{"n_layer": 11, "d_shared_expert": 0, "activation": "swiglu", "normalize_top_k": false, "attn_scale": 0.102, "init_std_up": 0.0584, "optimizer": "adamw", "steps": 6789}
Below are experts of layer 3 (counted from 0) of a mixture-of-experts language model. Rows are named gate (a neuron's input weights, with its number), up (a neuron's input weights, with its number), down (a neuron's output weights, with its number) and show model dimensions 128-191. Each number is 128 + 32 x the weight over its row's rms, rounded and kept within 0 to 255. Numbers have three digits each.
Before each expert's rows: "raises" lists some tokens whose logits its average output raises strongly, later layers aside; "comes after" lists some tokens at least twice as common just before its tokens as in all text. This comes from a sample of Wikipedia text that the model never trained on. Tokens count by the router's weight.

# expert 98
raises: "wood", "up", "ler"
comes after: "\n", "-", " in", " of", " on", "ed"
gate0:102125022131136065142129162154106168133115114115144156128124161169126121094111136167149100145126117097137181127167136138152114121141137050154125100093160089126119122135169106130139177131161188
up0:098110145126148180148063132125212155107140109196104091064109128113135085158107136160137154130135114134071133158127132128149175115111076159126129089122075124144146160148084126179163073141129114
down0:084192033117125098101145109140145122166135151095108118200118152180145101115189114125209091133053174132186113145156125124137082143198145142130104101086096170115095155147188082074129181102102086
gate1:117104098176045109137136163105125095103179120131130149143152074168104156142087136158089165130177146158060126132100128182109141129188125194090141128105067120118123119135110146163120102158099108
up1:109121174160110144143151148179122146132147136174104111154126134168094215122129108118143100122188111109192084172115119127172102137161135133120116098107160091202177127127091145160173097123119125
down1:087196128151083127140215176117106047174134118114134135125115118132098175122098145109156136140137120085137122126094155119117152103097079114140078104188126127123179099134100126082138160072107163
gate2:156106150134114135087137093061120125085126086125148187145161128053155125113127067100164146155153160169101145155126153101185119113125057134106106126127094099097123195156165171125117148112100149
up2:077083188093122080139158063116129159107172132128171158123124144099049083145119138200111151195094151140139144087148131132165111167078119123185127184110129094111086149088114103095157122172165134
down2:197102115118102136162090188135105154125123181178079129166093150134092153130117148149108143159184164089104142132159106138128172109147142147120186098118139102113123113116108111146150125152159059

# expert 30
raises: "ks", "inet", "itte", "ued", "uel"
comes after: "\n", "|", ":", "\"", "/", " on"
gate0:211129146119145136075109143142124125126127166144177071110124150162120091128145143099105111110122143094129055244132126056114192178148102156146104178151171108063116096105152120084089094151147148
up0:119160126171141122088116187137101170140113109141136098124133075104075111154166161112098154125141105120147084197093103127201179155050132103085157160120125138104149122129110121132160094116083156
down0:153139181124091154152116147104137090155210144204136136186125088115177130152126090103180092200099106166164081141069084089133070130161131174081106167077072155109125191126123130158130112123164115
gate1:161153118154078105144134202106172108131150114104194135162170143150142149105098167182176112184145143149111111169168155088135126151063129144166124125082097136189147119107122126160097111133101110
up1:105095150117136111110107155170114107127133152141093124151104157134143086130154162164145140048131160118098133159089159122076180127122112104123102062072180173118082123100093150113146089180111198
down1:163175074183097130148113198082147161152114112133128173110159137123161098106105130159115145163091087133140166100133119056128078110112134095134099106133130138111169126078143139177142122139120108
gate2:118163152154116179140157156157154170105131206057071108120110126140126095100156108087184148077117147124109128139120158128074094167071121129057151147156087132109096172166185113158188146155093138
up2:095127086158128136149161100175149125173156141114093131135067162145132108087137106090101109102120128136090129103181131130106116181125131092075127103173136103142070167190185131107145077069101118
down2:142126162147141107142136094141171118182160126160139148193064123121157070118153112155044165165139193153104129126188121077118096094132085073187117106147115127100112126085110135138159125120166131

# expert 36
raises: "ery", "head", "3"
comes after: " in", " L", " New", " by", " John", " of"
gate0:177145129176146150135133107101150157114152122129165036152140084113101112089124169131142161172101131152167096081132183198112109148136135091182121122087117094158143047152109099148123033129092149
up0:128137121138166176112142179158170083131142145097173068193153143139142149099148215151109098134151135112139140109098151127143108122125135094078157084130103063075111154159189108152043071173137066
down0:178166177101121119130129137129120111123064089064130157170161162118165094109138138107114021115157177176158085091106172196153161164164153106158170130106169127157138163142151105142112119134123115
gate1:143149058170129117125072134127185124167089226140176166129111129110149104126101116119125137125162169076169144125158110097083124140134104160104140114139109168163124114136170139095148080130110128
up1:118149220121193088118170147174079122122149106081123125167190150157140130123156191141161099121123133161069127088156129143198134122170189153115108190108124132072120102091086113134116109110143123
down1:171168089187061138144137111130116110152142159165116174140062114095102105118119151080092146111158060173162141154136132173148061137107107079181155103126179141118130106128133118165143109132111138
gate2:157055151163126162113152107176125152146113115105114092104169100147151121127155142108113181116147083129120114183159129117094138063113130154075115113092116187094157149163096133113149124107124116
up2:091130119129089082142131117144095131105108095152111173135133136105120148135093098104166130097130172130172094084104117142169141165076168162128147139142173150176104095080131160166131145136116175
down2:106129130130155156167174102144107128119098101088106123119064086132171123099153171136137183104149147193103138061149134245116094162122072168205178139120154119147148168094146097128138137133142099

# expert 114
raises: "re", "tern", "ic"
comes after: " C", " c", " ", "C", " V", "c"
gate0:076147136124145171133092133174079163136076100090075131083121106137138127093173145150192117138134149105123116171141092076127152076180086102084137172159168094094136090145169076091151120145161143
up0:112106163156083129104079184097165107071101173099116112127116126130114110162135146170106155186126192174115079103118103077165099178107115125112175148052130106093098061137151160137139140081158129
down0:116068202136123155184098156145072135145089155140121126079159119039162124179120070144141105121136153077123187098077068106176124151106129160149129119130127107108160172049116137139106085113132104
gate1:115146112115104124153121142155176143102160156121153147171125130127121153151098081113184098079199115136173090124141119184123157124146204134122082152173070112073155205115198149132166128114134166
up1:181048140106133120086128131078150153161120180144075117114183146095162116111152116068114107146069204106090144118140167147137138091166159144076179112150159145163106076122058105115127186139132110
down1:123094159121111089172141101114126084155110056075069125098158080137159088183153187129104096099097132112147084122175118145101126107130125127153109113158078154139072122077162186181148146100101144
gate2:196105129129121144124138123134112131161169152164153143110130115098082069095116127060062090124141130151109111168165139131135138063148154173090148079141126084157117087106146181128115163053175192
up2:150111135153119100164118109100066114146137139144151136093089113065061125124190140145110179174175062158091110201139127096130117148135149131128099077088111081156088071135221163076116116143126210
down2:062135139140137117124160096094148189106105185128080122121122138163056150097142076101162174113115106119157174090129139056112147135150194156081119087108129070202192118134128142116121140120144182

# expert 26
raises: "ings", "ing", "ed", "ful"
comes after: " F", " P", "p", "f", " Sp", " f"
gate0:181107126129122094139103140141075136134118204151124116184104071210114166220185109156144074127167136104160111155154126113181164106115098111090151135075098140149118171189093180092154075153155130
up0:187142137193195168122087128115105112104157113133105111134157119107145083140123148107117116179125106194077159132154134090166091151085176107152155089117129130168141097137112138155165158138088130
down0:128126139083156142111052127169133152149149125128125161130180094120156117103160120152086121146146112055187147096160123098141174167090122142167111118148078155190152139135162168106153133168103101
gate1:104168157131134156157112144124104090163190134140158187118157098154161134143181104122120157139145119192133152092103102079187165158149151115147134146102085101082096119138123098170116123129141049
up1:118127143104141124102103141109085094145157099124120149127145127141079145071086141115133114143062135115129076148091128141141118160169105134144119117156134111125143173160137210087146153095150099
down1:167178111103098145064146098089168083180107092152167115183096120106132118152142066041155138097123124120146129117146091114131113142104096116104137142081128111195119070114193091149170133170135140
gate2:159157089164168145122142161088113138092098116092112050110087111197090124146065134122120109183124112120137102119102076126138107114145082189062082102102151161159155174193204144150111102085158089
up2:160140199101161144094125139105099163114109129095090128109159220131103114143092116158101118127198125128089124202103120099132128121053140122178153108147125150080104112124154131200093145092087160
down2:149099147118168138118108150074096140140157079157091137174157111132098162129119121103165085063087129129087124126063135138120114110192128191106131075096065125167163220110123107063137082186103108

# expert 14
raises: "ements", "ful", " elements", "gress"
comes after: " |", "\n ", "\n   ", ":", ")", " 4"
gate0:150129116114149143070113174085156124075077204144112097091097142191112143180133141163110184136194115110096050168147127070158180100161094083111138095098121125137060144144189148144165069164174140
up0:146147126146147151089144226097218083092140203138160120074105164171143101107112149158136167134168153139097105108134132117152166088160182115120108118074167178049098152081174168113132069135168114
down0:103102133212105116087185135147154137110160066142132107117158093053161096106124155108100157130068187170153123090133106140158128132080093176109108166156112114084156136114093081165082133144132127
gate1:165139143087078183147144113111109091159112161116087156079189122107126065095170080110144111144088102137124126133084138134149136124154101126101103130102103185175107105141112114102063170130098168
up1:152107149118180123144112111128172171119160131203167103140114170118131157170116127098086103067168097132101087086112095158133139169188151164163132132107124073060187098147140109153141147107126116
down1:134076121139138182130158108141084177095145146155136134111198123121096039136157125150132105116083109127121130101154096156100126119109102173080154176099109180143120141107132092138119185100129135
gate2:128118135123143180152088115176153116103152127153143135128118134205108157148165192131072113112155108158099147119090110131103098087196127107157135112080128182124121106151124124128184062125179173
up2:176194109155134140136103122177183109097148195138155131087130157163121161126106109109099144095200160157151117135102094146044085097142130143115138123100107116112159118140115130158138158176168136
down2:100189100227142144096158146078159120112109098178105104073088077105160104110112124110134110166154165153111191103125094103141135099142117129110129090141159175115160102136068125112097092063073120

# expert 81
raises: ").", ".)", " earth"
comes after: " |", ";", ")", " —", " /", " 0"
gate0:156140199083190198164064121166119156109078094115134117167103166125132172142164124113158119138153091130170142174108157140145134156123174086112104123129144132124164104098143061111158114101096110
up0:131116103173095137117173132114103099087115161124119139114114140078111156105078146132168144122134070164191111049115142084109137164148114169130145152125160138147119188137142168125147104111128147
down0:144155173099156155095173138154156103174110159141154108146179134133115197131059121121203145131083136162171105148096159114076101152128049099141121133129137176103141122078129155081107152128115103
gate1:120161168166182146089098160123152102140089094080103124116142178168174143126132102119116122091138145105151103178148110115109162105117120160135128085120121181108112132212141074140111146115147155
up1:148120074114113141177125113086127095193113131134087185078182129157091151172112072131044102124124135111137107111127169183139077069123146145094119144129088098205195087147131181182137066141152176
down1:199093126154169121116153157140119128126104142121091102111132152128179145147128114131106112131093173126135081097177153142132115162136091114006155177088158099177095142140174158093106090181113201
gate2:112135091187094094111106123188158138110105146121122096143117143094187140118221132104120118168169122116058133165111156157157040078138151135191138152130102164135139124109086129127101079077093083
up2:128192176169160120129184116125121171078134140074166085112134148133163111119127203165115148164188112131069180146145100107081101089116148087099093185113191151069106148190117116095122117086099125
down2:132116073128163161113129126139092126129161158150083157153110130099094191121156120157143139170162092136143089178122117163193126083114147089138166159111112128164069169128115080098124072148130207

# expert 96
raises: "ows", "ights", "\"", "B", "O"
comes after: " K", "-", " the", " S", "S", " N"
gate0:138141132118097086088154192139168124149148112098116120147156121132157179096146117113099120164161134173113095138143104096154077076111192138098130153144156135114096127153094094118100162123104093
up0:113145092197058118122139148161077124121182127136133114113086135125155152115188109069129133135133103124110125160119156104177051119120188092155099168138162117114124140215097134145079103106080060
down0:116145121159089066148098217133132121100107115166100086124167153067130168143116162113171095113129118076157115172147163145171130114118082130154132173142139086088164167141116135091126139206102162
gate1:118146059148148112082120111180100152086134186175159116102091167198153137131151164147126124137150108126144103128090141095091094114084118056134153145161120093136106144165145096080099143196148227
up1:119122179151130147249137109096115118154115046148112128146096134132107132157145109090166151166063141125127131109150148170118117147127120126089059154069080164108130095145100102156094138150102118
down1:115134177116136184113129120083136090078074150136141120132166078124148169092165126111094103142153164138155080142136129142133203135132144162154114149101173120125165088104122098154138107133165114
gate2:138132122107103145098082045144040123112066086143097133125193186165156108126217139176057118110140147120124084134121117079154161140108096127135176142141117166114086152174113096129083100124118156
up2:076128103124156150098146070122108124089124175146125123110153136162076097128161121084055113140146180151104104162131136108136099148089165119134181105126076100067148181105125078157128155153123072
down2:192031124138176212076120144123135153068123130148116150164165092170147146144144133129155113124123097084163142072142158099226132096107110114167081100138156084154163151157081119136107109124141183

# expert 60
raises: "te", "ty", " them"
comes after: " the", " one", " all", " Th", " The", " of"
gate0:128069119114087126120100118085182119181184146088128181165166123145114118154102084065157144120079128127123122096084161132093097180146115141116027115102119124097102116092114125141131099171148148
up0:137079123161096152118149126071152131140196122084093138124105080147152094167144112082145143094138141118083051092142169124129104152131076148108114072151092133135140137125137146214060078144152125
down0:097131165096127157098147156124094072131122164128130062143066171113160179151111147184068154152178205144176129094112148168120154123117191062105082183159153114125120103090130144099116157146103145
gate1:153132168087154154153067149108119125160127184132057178118103155128151126086113143168181133162086110147138127143086139158114156151097157119121108105157166126083113091124145083085173109118104134
up1:190133082204129155094148181153190113135172125093123083086148094116105126128098099126126128134170143114159118146096086122075116085146087102116126104144147140142143142174121164126135103146088123
down1:137079163121127130127093147126105191153125125099165176117175203143167139088106087167164097174125165150193152071137075155085155166065092069151105119134147110146171188102165103152110125120106205
gate2:155103079143123192159132109161160122128056106153127090164153081135094101133151189120160094113083136135111143129106128038146093120135187174133148103050084146074097166133058122109115185090141169
up2:186131100164084136168116107136127156132098073138135122111120142102207057124093103194135126138126117125108128152157094116169128168065127117165193081168110130135136131156044114146131128116143099
down2:108135116134102157138119181128084117153161117097085118048140144142108156120139139129121135138169119086114069062072072182098073149100130100084093129111157175140121126186193183166129154086124068

# expert 116
raises: "ided", "ides", "ared"
comes after: " S", " L", " N", " Al", " M", " of"
gate0:145171116186077126141133151095113128125143134120097122134137110153175129114156141151171143118110133209090116148106152122099197167179044187090099131125125152115064136147160118132141099063189191
up0:101087135168144070147167121109138163089125129141133107100082113177118128076129049107182121154088104129120145127146157155102103141102114079202123136138112121079100120124159110127080141098109158
down0:097123170132088126108153115134123099157190174159105108137154121073138171114097157082127103175108155073122102106251172134151137155132112088049157122102115125143169107208073113111167131111168155
gate1:159154175124147098037150152093134113127097187155150099083110137094112160165151197146102116044141128154163103126048158135158153115147101149090122136113115207087097108121155127132110153179131184
up1:122105096152104112127024109147097070085171124113091169176176176080077084186126074122115163087136143110121138123136164146099113124114129104103121130149079148164110153124082143137140105154101149
down1:057124174145100109135058116163085140175107127071126059053082174086176171122145206108141120146086147101122101106133150098150084122126135076071132117137117159116122130094094093173152149090123151
gate2:156192142084008170180090135165146124127140125139145132131135107131133197128156153147068127094113170128083114102084121108140097190141156126109095134164084143166187135180141114119096098059077113
up2:164212134094168119092139105130174121166092167155151118118129201088148157128166152117126170138112124161134121100156125146073123130160080170121085143102159092141123141105124099168194124134124103
down2:129075093103103168185176126162097085144051178136134125144141135137098120124147103127107245075177103129156112112065162198168142130094150101133133098129118125139106150118088119085138138094131162

# expert 110
raises: "–", "\n", "/", "0"
comes after: "\n", " =", ".", " is", " ==", " was"
gate0:135111151168131209085157086149138118097098185118112143155173112133095110203144123091136152072157132101140132159143115100085142118133144150134117129148086123154076159125096118142105175105145200
up0:156118140210099101126167118116122117147096189147127091154189109102095113186086148117102127069176126166102099135113049106150171134118166129134114094173132115165121136193152134139108160142157154
down0:123164139087117150117151121176172121147110104134166150106164197121157130111095149127180109088111183117103169096089148134149117172147129112136160177168142140141138135164151111196066113084148145
gate1:138093104160039158113128122130156171076116172142179108127142193123115101105138157143097121128142157140148139107175138138132134152103162104138164107152146103084153132121142144056154133126150151
up1:139146115131072129124142182125140151161157061054149116108170104162120133110169080191126078159138137144140125094111155145152169149174152148126097112159104154115137116123167145143188139124051123
down1:127113139132161107189112148153137126141164164184068092121092118073139060157121126091091115135108152116111167191134111166131123203121115106134129125148117084178134132147107065126186114161152169
gate2:193176126170120116154101114133126120118176094130123102098206151100078166110165091121130074157040020095140137126082139138146184147164147136116150130137099166149108138144153147105159108114067154
up2:150114065180087132093155138077073113105158096136150092093126138163109154130139103154140145159125105155103062118132117073083120124177134087128132122147100157143125070106177174086150109105086091
down2:106120102110150140183130122183157124113127107111125146086132091145176103110111138163141122166139098122174125094165171123138089129146104168158078124115110090128124122135170128161102143167143153

# expert 49
raises: "-", "\n", "====", ";"
comes after: " |", ".", " St", " V", " Pr", "ra"
gate0:142093134102141067160112082125118160125129130031142171173115093143155167108183140120160125125107084173136096179093149098137128141173118096081163115136076095053142100108073139154128126101102151
up0:149182149143119175125145202122140145186182165102077077099116130160157116144077119100109108119139195093083125165121093101153163121134119109135176175222131154095080112101216128127157164155097071
down0:142062099108130081087146097110084189143221181099176149126108109142164166140118071122112089136113127132155111147118108055146130145178107158217121113096134124171111163097107125133168090190117095
gate1:115111149131092118151090115179128161104156171136101159132164086110112042149119126173161086159145169121138116139122078146097088107084095156102140111109155113099159163137118151146174143150103116
up1:096124117142130092113113119158125142125110146154084104117161070077099094123113192167178137163081116123183109084131094155092035126102097149078114130103138143113150090168147137083155110163109075
down1:139126105177119162114134150108087118139117156078144123155065184110097170118108159076091109121095055092159126132190128144119140132132112117153083082158062106062074142124069154025121138119145108
gate2:142139150106135186104114113109071139142096056160114175139150138189133109095068133152059137111142095107095145159138086128159129101141093095166080094130161137144129159116111066163107062113205143
up2:099160166085206139164148123093136120129172133153085144117120176137098049086201092150120113165141104151091161159100115070125128071114146077121130178123159169156112131113154164111121126174128123
down2:100148141162118100149118089095112140115122159087107163078110150174103119165101127062088116154138098114124106187177131132126132137132116086143156133150182147152130148140089112106117076109122128

# expert 103
raises: "ants", "ato", "ation,", "ations", "ation."
comes after: " |", " 1,", " ", ":", " 2,", ","
gate0:204121181060137103126128180137170135138144154168109126160089085059105119170113153196119106088101111142167112121128140107150132098171172114075114099137131076196046127171124170101133077115153111
up0:123130143160128096093062092135105158150174121127170150107170159162137103082133094053103159103136086093136142148176074131095149129145062144141130156193123188181154140129088170142119166154117093
down0:035156161152161084096128098124121102073119110103133133128156092192107100126148115077111110112084045166136124110112107129162152132085154128127126126100113143106079057131118192150086100114121133
gate1:144133131125138153132087098181097166111168106073117183172071141137126101085172121107128060032136126112112130184081127134124160084134175117115146095142125154152145143147157168135155102128135132
up1:149127160134144114151178169059132060142101163191105060093155127176144167131122181147087111170166103139105114133166113130150092144149124162154089159148169095121121119103093096083088113116144095
down1:126158142099113182117176193180099110148160185172143151127112150152136087191127192116121047130148132101150106155164108211170128053106127133079166098109100102150119117195076137098136130056107130
gate2:163134069134130153122126109115182083100109166111127093121141140140168162123078145089148092201149095082161163114144168133115092154127101113131076136152087103155189131151186158117148123140158141
up2:126145154142066157079125061137106133121088142121160179169156139152186106088125116134151111067125121134069117156093126112127146195071142171146140046066125161142132151072156145107104127159146192
down2:117135152092148110126151097094126100162158133076125108131136099117072081143174107202149126115076124146130151199175137134108099158173086150103140164148056150114146176133092109170092099113101103

# expert 45
raises: "ney", " time.", " time,"
comes after: " of", " with", " and", " a", " to", " by"
gate0:067141149176144104126131100162108099151058104162150135133145106109121086146097114142114200086078108107121140083144117111149159160092131121158095096093119115177150108080066104166116095148140146
up0:148092126145130111100125111099148138042149153062146135119103208071130119164060112195180136122151107102123122103097115095097098072168142130149109115126078157158159123122186127122142178132116169
down0:115151126175138195147192114167077142163089154124155156158176117135063048152157158143071113134122075138084100132092116164162142167139119092113146129116166068139135180108123169129161125129127132
gate1:119125106083083115046154129118115165079135127190173125137185153142095117131119189153096125120043121115122162147159110123158150130165087115158118187116195114119086102174153160126133066154087140
up1:149183128104086118149079096152128142134149136082134091173091193119067169124092120162118145136170131125136095160119121110058058157156143111145180141090042139144207130149113127151161137156117114
down1:101149156163111075167164153179177140162126113168118161164088165138151148102100147112165092134084145176132154148083136128078113100155149155151125115133135148091122132117128093153132103102101124
gate2:142122128150126143139127105116091133170185114080129161138079122143126089127152109115151082191170128073180095164123129140135108171163092120165179152184137142121094133120146087130154047063126112
up2:105133116148045146090179104142165121077095148154159067134182119157133144174131148163079152117125140129123090096169101151165127137135134156078099133101087091098135122096145152163107172209169134
down2:103140175112132142119185183158118092112158152132091169090138067138142081116096137099136117124178167114120112078136197109151141157092163131126172137128105197084125114065168045164091125188148117

# expert 62
raises: "ship", "ist", "ett", "um", "ra"
comes after: " B", " K", " G", " b", " P", " C"
gate0:201153096165139119101098126118179163141136127101130155066151186097151088083061100152170131124145115147128100061140119115074149096100141175131105138097120131119102125123081105092105115119107107
up0:177117150177069173172127178087112145142193096163163150139088136160148129107103109117112101113172101146156162132100056076075106154096185136175099154117088094085074121146028156133129072148101126
down0:138093154130110144105113088136072149149084126113136090176063106150134160105166114093117088135094150087182197132152124082150069182171053136106120153119127062142115132106091133203121182167159183
gate1:146129165154160171104132088157158129097115116145113136151157146137122132103178142076081102055098169122151097162137113090117120134158141080141045104049106184119072167118090120129087123151104077
up1:136112139184097175111178088185097127125165136140135122109111140120118116160183203147122141126071157123153124159076096101162092131137058085108097071055177103149085137118089149121115143103151100
down1:170157159113148139196136162159149190159055096149161132159166106138121106080121106114154128108149042139201081146162162128082159124151123180182131126085134112080163152092210132193122150120094149
gate2:171128062135069139099095098105068200136170109106132154132128139094178163157176067132155135146103093129122165106073102137132114130109167173126117116138112076164126181099100165154167087084089210
up2:107091103195107085126146177144164113080132055174111124088167133128193113185146177111109127106168110167138154187172141146174099139101097056144131126118178084151056156131094128119120143142166089
down2:195147113170173129065135131138168161081167088089139171132111105115126140139107139137176151086086129175134136129137131081135149086176124086162139111146159161098159105155119089151177145140116122

# expert 0
raises: "mer", "ences", "ents", "ymn", "ander", "ands"
comes after: " M", " T", " K", "k", " m", " t"
gate0:175116115070182089163152117097105104124069158121109202081103115147112111115196149110131108152133077159133134163085126178169124096159126123153088080147153087119135125156207161041138092132148160
up0:114100139149084180056107128158091150117152154145201153122153185125083152108086145146111188101091131018158184088135149080088156194166184150140104107119079161161124124199099157251107207141172134
down0:122186136165155119102161141119167137194075192116141036166177160079156133162142162095115143098164193142158149132062107169137178149130085162167154135121108077098148141128108175188116111125103137
gate1:145203166149114131168128131121083110114150161142091202137088085135083194117150125072156114144133108156127140162152101179169108101126181150110145119169103134067125145141152150118116112126165112
up1:112223139095112141189153126122097091129132165119055158096133116137101100107106083094106121102137192133145157130191147093118127080192101147105172108127092112110179050124143178173146112136128145
down1:121069093126104112099104114082137141137133160100209114190113155125062138132157083100114163146169079192176100156134065093096117110057105080174137096121137173080135086170119146118151115103079133
gate2:153094106159082154123179073116103099093069171125126141143108164117149135124184188174161158037141066136127130090119162149114119129139149126140079141120085195146084137144078135122108084079115126
up2:136168139159140145122103115088144105141126131108110135116139188110092157109118175142117067106106123121169101082086149157185183173161073148142081110166118099133198148190144135117137134153082078
down2:134106111111165134126134085114109077123157108080162169121163152125197138083111090135135152177166133188126152103157106116144112115174118072101143094115161153195187139075141195138113096134162094